Weights of a small mixture-of-experts language model, trained from scratch on English Wikipedia: 50.9M parameters.
Below are experts of layer 4 (counted from 0) of a mixture-of-experts language model. Rows are named router (the router's row for the expert) and show model dimensions 0-255. Each number is 200 + 40 x the weight over its row's rms, rounded and kept within 0 to 999.
After each expert's rows: a language model's description of what the expert responds to. This comes from a sample of Wikipedia text that the model never trained on.

# expert 3
router,153,198,228,197,173,150,224,83,155,230,229,232,204,260,182,239,180,323,151,166,274,186,213,124,254,192,263,191,223,236,196,178,206,129,166,194,229,166,125,151,208,166,183,249,159,142,195,229,275,235,206,221,235,212,176,259,168,224,156,194,214,121,213,180,194,256,264,193,181,131,139,173,180,248,161,202,263,203,132,195,226,150,220,222,172,212,243,162,182,159,142,144,235,189,184,245,218,249,160,238,156,173,198,203,227,258,295,176,226,193,206,199,221,142,188,173,254,203,182,256,132,144,198,179,222,144,160,189,210,204,258,257,131,145,207,201,191,215,172,182,226,147,198,187,202,161,149,189,189,232,261,199,225,143,211,158,144,204,203,234,183,185,223,231,225,213,221,196,233,201,142,275,191,203,171,224,193,300,161,221,223,199,215,200,269,112,234,222,159,145,251,180,239,151,163,150,192,169,207,166,208,182,183,198,187,143,227,159,168,151,237,181,203,247,200,115,257,135,184,253,158,285,230,213,266,205,187,170,263,159,196,259,189,180,189,107,160,245,160,232,230,253,270,177,213,192,157,158,215,210,164,189,122,204,230,190
What it handles: Preposition "of". The word "of" after nouns in prose, as in end of, Bachelor of, all of; also fragment "cle" in motorcycle, clear.

# expert 25
router,150,183,223,169,272,243,142,126,230,207,153,160,211,228,120,182,163,204,248,147,221,304,242,205,207,202,185,146,163,188,237,185,204,178,167,202,210,177,196,210,224,126,209,192,110,201,172,251,154,221,148,209,242,184,260,184,251,270,244,193,225,152,257,194,209,286,191,196,229,195,250,238,228,264,218,179,219,218,238,298,186,199,225,248,192,262,191,163,214,160,224,223,295,129,194,138,183,210,151,191,191,241,217,209,149,280,228,212,252,142,180,185,218,216,219,167,226,193,200,140,166,248,240,224,263,259,179,160,228,161,200,200,247,232,284,230,114,187,170,171,186,255,214,85,200,210,274,159,156,155,187,165,209,253,215,205,187,249,196,123,167,158,167,178,200,191,181,168,282,214,242,185,271,252,196,217,247,263,253,206,200,199,203,149,193,243,217,212,119,227,190,261,240,214,137,208,192,167,156,198,207,144,195,264,210,186,143,167,213,219,201,254,197,247,141,154,181,112,307,200,188,157,218,204,213,212,132,180,207,209,169,211,194,251,238,226,153,165,197,226,202,156,173,172,155,188,153,244,280,148,218,210,219,201,219,172
What it handles: Mid-word syllables em, ab. Inner word pieces like em, ab, ib and im, as in academic, endemic, enemies, maximum, plus initial E in names and coordinates.

# expert 52
router,184,172,214,227,174,139,223,181,171,128,159,161,173,239,207,125,185,168,181,175,171,191,244,163,149,157,248,217,149,153,253,221,239,217,197,177,141,175,162,222,186,193,146,256,210,195,196,209,266,273,225,244,235,148,115,145,152,210,211,268,201,136,164,210,179,185,245,225,292,217,179,233,194,230,242,257,195,178,158,176,231,261,214,158,183,263,206,177,196,198,187,134,192,223,217,197,248,192,201,155,123,92,237,175,228,206,180,222,237,239,178,194,161,205,155,180,204,223,135,170,202,233,214,269,199,234,191,187,136,163,225,258,178,199,220,231,129,239,179,209,225,206,188,204,188,242,227,182,236,235,275,194,165,209,216,106,172,107,213,245,217,202,212,276,145,116,181,197,182,275,177,261,195,157,247,190,184,183,172,145,289,205,116,132,191,200,181,230,209,190,246,149,219,278,211,161,242,235,153,206,192,238,152,211,197,234,165,202,118,205,210,217,213,141,245,168,224,232,250,143,212,250,157,189,116,186,223,222,280,217,239,199,193,185,187,191,180,265,196,211,138,150,149,188,146,164,141,212,263,209,281,164,169,205,274,290
What it handles: Capital letter starts. Capital word-initial letters in names, mainly B, P, W, M, and pieces ell, ill, as in Bell Canada, Mitchell, Baník.

# expert 33
router,218,256,194,190,205,159,238,189,211,191,255,181,160,155,221,218,197,178,263,160,186,192,157,243,199,229,178,186,186,208,214,200,219,261,211,161,295,173,163,188,208,193,197,176,188,202,192,204,201,237,227,169,196,223,126,218,195,258,170,239,265,207,203,252,218,191,155,163,260,147,149,106,154,252,175,262,237,228,261,216,208,186,255,215,245,201,164,187,208,232,196,131,199,108,202,282,224,187,237,221,227,171,155,167,248,232,271,216,96,244,207,140,205,245,156,190,129,241,232,189,185,198,168,164,246,155,132,255,237,137,195,137,263,171,186,195,220,122,156,188,188,225,143,181,178,174,255,200,180,213,151,273,230,233,175,170,196,163,111,208,149,206,166,282,234,200,168,146,178,216,236,190,211,164,288,303,133,169,192,196,246,293,210,242,130,201,188,189,198,168,188,147,265,201,164,189,143,250,217,244,109,173,297,251,212,169,265,201,138,186,213,202,193,182,234,146,166,294,170,182,214,189,230,196,135,146,195,175,189,159,241,265,233,189,220,230,227,199,196,223,157,206,146,169,231,216,199,183,180,183,196,147,132,209,174,131
What it handles: New, American, sports terms. The word new or New, as in newspaper and new task, plus American, player, football, and pieces of infobox sports fields.

# expert 62
router,46,185,237,179,141,249,191,219,180,202,207,217,230,158,164,189,210,211,243,186,188,204,196,222,147,208,209,197,207,179,157,178,238,258,222,222,229,170,197,157,217,174,212,162,213,165,175,185,324,206,174,212,213,177,197,289,224,204,126,151,196,226,193,145,206,183,159,225,157,218,232,137,178,202,276,178,209,188,167,252,227,233,134,202,175,213,271,274,202,258,168,117,98,178,244,206,150,257,167,236,259,172,168,185,267,153,237,131,184,229,91,268,127,209,165,180,191,259,282,225,167,175,206,211,192,177,227,181,148,163,212,201,153,250,225,272,246,235,171,207,229,225,223,237,261,258,212,183,223,218,163,171,220,217,234,188,220,149,167,139,237,187,209,201,162,213,199,237,228,195,218,217,156,240,288,223,222,172,194,230,236,158,187,127,288,266,184,247,194,187,231,237,214,160,193,270,268,253,182,226,241,204,218,202,159,178,187,208,189,245,200,210,187,194,192,131,221,185,189,196,184,132,157,195,263,201,233,208,277,216,172,167,142,253,166,301,206,222,193,218,158,204,176,178,136,188,269,262,228,125,223,224,136,238,231,195
What it handles: Japanese-like syllables, ke. Syllables i, k, ke, ki, hi, Ka in foreign names (Hawaii, Panathinaikos, Koshiro) and "ke" in wake, Key.

# expert 28
router,164,215,207,207,153,196,194,205,193,235,174,185,255,278,153,191,158,168,108,222,237,205,171,186,208,195,192,85,187,244,252,168,200,225,160,197,151,178,182,252,128,264,110,194,294,209,209,223,139,158,174,215,160,158,187,248,94,176,192,203,247,227,200,170,187,237,179,187,219,182,226,159,161,213,190,248,238,230,215,245,264,234,199,180,157,161,230,181,140,223,76,251,140,158,182,199,226,223,157,152,270,145,245,169,156,166,121,219,192,216,158,165,171,208,190,155,214,214,155,219,220,224,202,266,188,216,103,139,229,129,278,243,195,262,258,158,193,187,162,140,216,149,203,195,224,145,203,275,237,155,202,128,134,174,239,257,209,232,156,217,272,212,194,250,195,182,230,151,132,266,190,216,147,200,241,217,183,162,222,161,203,228,211,169,102,220,169,129,193,159,216,141,221,171,155,166,215,230,107,197,198,177,188,193,149,182,150,195,188,158,224,228,187,266,246,155,170,209,253,198,207,148,243,228,162,184,219,223,170,201,174,172,205,248,206,198,178,283,178,225,142,161,216,184,143,172,249,210,260,205,164,195,179,183,213,205
What it handles: Past-tense -ed endings. The -ed suffix on past verbs and participles (refused, repaired, captured, founded), plus pieces like gu, vent, gg.

# expert 21
router,171,171,260,176,135,184,230,212,313,238,145,173,185,211,243,217,158,223,290,193,206,173,258,177,173,206,221,237,158,237,235,285,146,200,283,173,128,188,151,167,245,227,141,213,195,198,176,207,179,212,170,225,236,166,228,221,134,190,173,208,201,203,147,132,221,195,210,225,172,230,198,226,243,237,248,249,225,242,214,197,210,172,118,175,224,223,229,193,194,196,230,169,169,186,220,190,100,103,194,211,194,127,258,234,186,207,277,224,217,191,171,209,244,212,192,190,157,270,211,205,223,184,215,242,215,199,298,237,200,167,260,169,143,197,211,199,76,213,152,160,102,202,205,177,148,229,248,259,228,209,257,159,217,103,193,300,178,164,236,207,208,222,253,258,170,194,182,184,218,225,195,128,197,171,204,213,211,163,263,242,256,182,178,198,186,208,173,159,209,212,229,117,163,179,228,182,130,168,219,152,255,191,128,216,163,142,195,148,172,187,290,235,167,170,264,161,164,230,179,277,110,228,180,241,254,166,203,168,224,221,240,232,160,186,228,244,190,211,236,262,213,196,205,174,142,222,246,213,161,163,192,225,155,182,180,130
What it handles: Pieces ce, ri, ch. Mid-word syllables ce, ri, ch, mostly "ce" in province, Vice, Vince, source, bounce, and "ri" in Driver, Tehri.

# expert 57
router,177,151,254,257,190,200,201,142,135,212,181,125,215,212,167,195,194,215,172,234,254,172,160,205,209,151,225,175,205,192,218,157,174,248,152,181,239,204,189,282,258,235,161,200,182,240,241,223,315,180,194,167,144,142,138,141,217,184,183,177,236,110,158,145,241,304,171,193,132,262,217,197,193,224,305,217,131,167,132,164,234,194,175,181,221,145,215,179,181,205,179,212,172,182,251,260,174,204,133,182,191,290,269,216,218,208,244,199,170,267,200,233,139,242,182,182,245,224,210,185,157,217,285,192,208,218,212,219,258,229,255,228,236,260,153,236,194,183,209,188,230,183,166,144,232,224,241,259,215,274,213,133,228,193,239,209,143,246,158,201,207,307,256,204,196,175,178,181,171,248,223,218,204,177,220,231,201,191,255,161,186,164,218,159,139,87,163,213,252,204,247,163,221,142,125,191,241,219,189,289,151,157,145,240,163,227,248,176,244,186,239,250,193,221,256,185,210,149,153,208,206,177,293,210,230,175,218,229,211,210,204,186,207,212,148,195,204,268,154,255,190,211,215,175,157,175,199,181,148,270,186,255,146,179,212,220
What it handles: Past auxiliaries and verbs. Main or auxiliary verbs right after a subject in narrative prose, such as was, were, had, been, began, found.

# expert 8
router,196,212,226,126,194,226,167,135,181,245,144,155,153,225,196,171,182,142,224,133,175,196,194,217,212,188,164,205,163,270,190,269,186,206,120,198,138,183,183,190,210,261,161,177,186,269,208,292,237,201,211,179,230,173,277,215,200,171,242,190,211,140,193,231,225,298,151,161,210,205,284,338,185,214,275,225,268,283,205,196,222,168,233,228,201,253,185,259,202,95,146,221,189,247,265,203,161,112,223,166,259,171,272,182,166,222,183,176,218,125,211,199,198,196,216,176,221,216,248,183,243,219,156,191,270,195,185,179,279,213,232,208,210,250,217,175,201,190,178,139,226,212,195,187,175,190,231,215,211,208,250,219,259,169,207,204,187,164,155,204,203,217,227,188,206,159,203,193,242,265,241,198,237,229,163,188,125,194,198,168,209,207,229,276,190,184,154,187,225,131,180,123,238,136,136,212,106,201,217,153,188,229,199,236,220,133,165,163,135,174,184,246,163,246,199,191,208,192,237,267,254,171,172,272,203,227,154,250,133,225,165,255,189,167,233,235,165,214,243,278,235,280,225,174,177,150,142,181,191,172,195,215,239,278,197,158
What it handles: Mid-word -er/-ral pieces. Word-internal pieces like er, ral, art, cent, ress in Netherlands, orchestral, centuries, plus nationality adjectives German, British, French.

# expert 54
router,180,185,202,178,177,200,214,218,116,150,213,269,182,206,197,187,149,191,150,200,138,265,194,184,256,161,180,158,111,183,161,229,139,275,181,136,248,255,209,250,184,244,195,196,206,281,241,223,183,284,277,111,236,183,153,232,85,193,206,227,182,210,167,190,261,227,87,259,225,205,184,229,172,230,217,189,214,218,141,271,178,258,164,219,98,203,163,216,178,179,216,185,160,203,204,186,216,254,243,215,226,240,226,220,278,171,275,239,209,254,147,225,177,229,187,161,267,189,180,170,185,254,189,215,217,222,228,216,192,211,215,246,242,196,206,287,222,144,190,212,188,205,221,195,224,215,145,248,262,216,189,168,240,241,198,115,197,172,187,166,151,230,262,185,152,166,195,280,166,230,183,203,198,179,275,228,196,184,170,210,183,179,177,226,200,195,167,164,170,294,269,184,235,220,243,169,256,199,152,217,167,153,224,219,163,252,240,183,178,135,224,239,239,182,286,142,267,180,224,234,181,188,260,199,233,169,259,176,243,203,176,219,178,232,201,230,222,216,194,203,170,195,143,189,113,121,199,222,260,194,267,205,156,238,284,245
What it handles: Letter w pieces. The letter w inside or starting words (brawler, werewolf, brew, Ludwig), ton endings, and publishing words like released, book, published.

# expert 56
router,179,203,205,244,247,204,227,275,183,230,236,211,157,204,218,170,187,213,123,130,162,307,198,157,216,227,179,186,183,170,196,267,127,201,267,233,209,162,209,221,181,173,206,181,182,180,131,160,244,231,251,221,217,219,196,164,275,248,196,235,192,254,161,227,123,214,244,152,208,198,232,147,201,239,317,183,281,281,123,159,211,121,222,239,200,206,208,200,287,229,208,221,233,214,192,245,226,197,180,238,308,122,222,239,211,152,161,193,218,212,217,190,196,129,144,132,186,210,234,214,200,228,197,264,157,211,213,201,147,212,249,284,114,183,193,208,202,206,173,221,267,213,165,196,196,255,263,217,264,262,126,204,168,171,207,155,175,241,148,157,177,178,202,240,167,178,167,224,193,234,250,220,161,145,206,213,158,140,226,232,216,169,191,106,161,241,215,170,189,222,235,227,192,148,235,257,221,208,255,150,211,179,224,270,180,198,198,232,165,266,235,134,197,147,188,199,228,134,260,194,206,196,185,216,246,196,207,227,213,210,156,191,220,192,123,297,233,227,198,220,233,178,158,195,102,217,153,206,271,162,184,129,220,214,159,163
What it handles: Initial A, letter u. Capital A beginning names in tables and lists (Ali, Adela, AEK, Aug) and "u" inside names like Eduardo, Dartmouth.

# expert 7
router,160,189,223,166,221,183,185,203,188,196,227,188,211,179,178,198,205,170,175,160,295,278,225,178,133,226,199,247,106,231,246,192,210,184,173,200,230,152,214,207,199,159,199,103,273,210,154,210,183,209,132,219,240,218,109,238,210,206,173,228,274,189,264,155,210,145,162,188,240,234,153,180,203,284,223,259,248,300,214,209,207,220,212,257,208,283,172,213,179,208,199,104,240,155,243,147,187,191,237,236,172,209,232,197,175,277,135,201,175,229,197,217,192,166,141,103,164,158,253,142,180,168,182,163,233,199,275,173,179,119,246,165,214,269,228,196,153,234,145,201,222,181,241,215,194,203,216,213,194,229,239,230,205,204,177,167,204,187,215,279,173,237,185,220,174,210,254,195,279,181,160,130,252,248,218,228,219,214,244,245,195,195,151,212,138,286,249,209,225,126,164,219,189,177,208,237,183,245,200,174,178,162,210,233,248,168,169,263,126,222,223,232,210,110,171,190,192,238,179,142,156,229,217,233,220,241,78,221,232,128,201,211,227,218,200,210,228,209,302,153,250,178,220,156,190,194,251,225,228,185,197,90,177,176,195,221
What it handles: Line breaks in lists. Line breaks in tables, infoboxes and taxonomy lists (Kingdom, Order, Species), plus odd fragments like q in sq mi or Pe\xc4.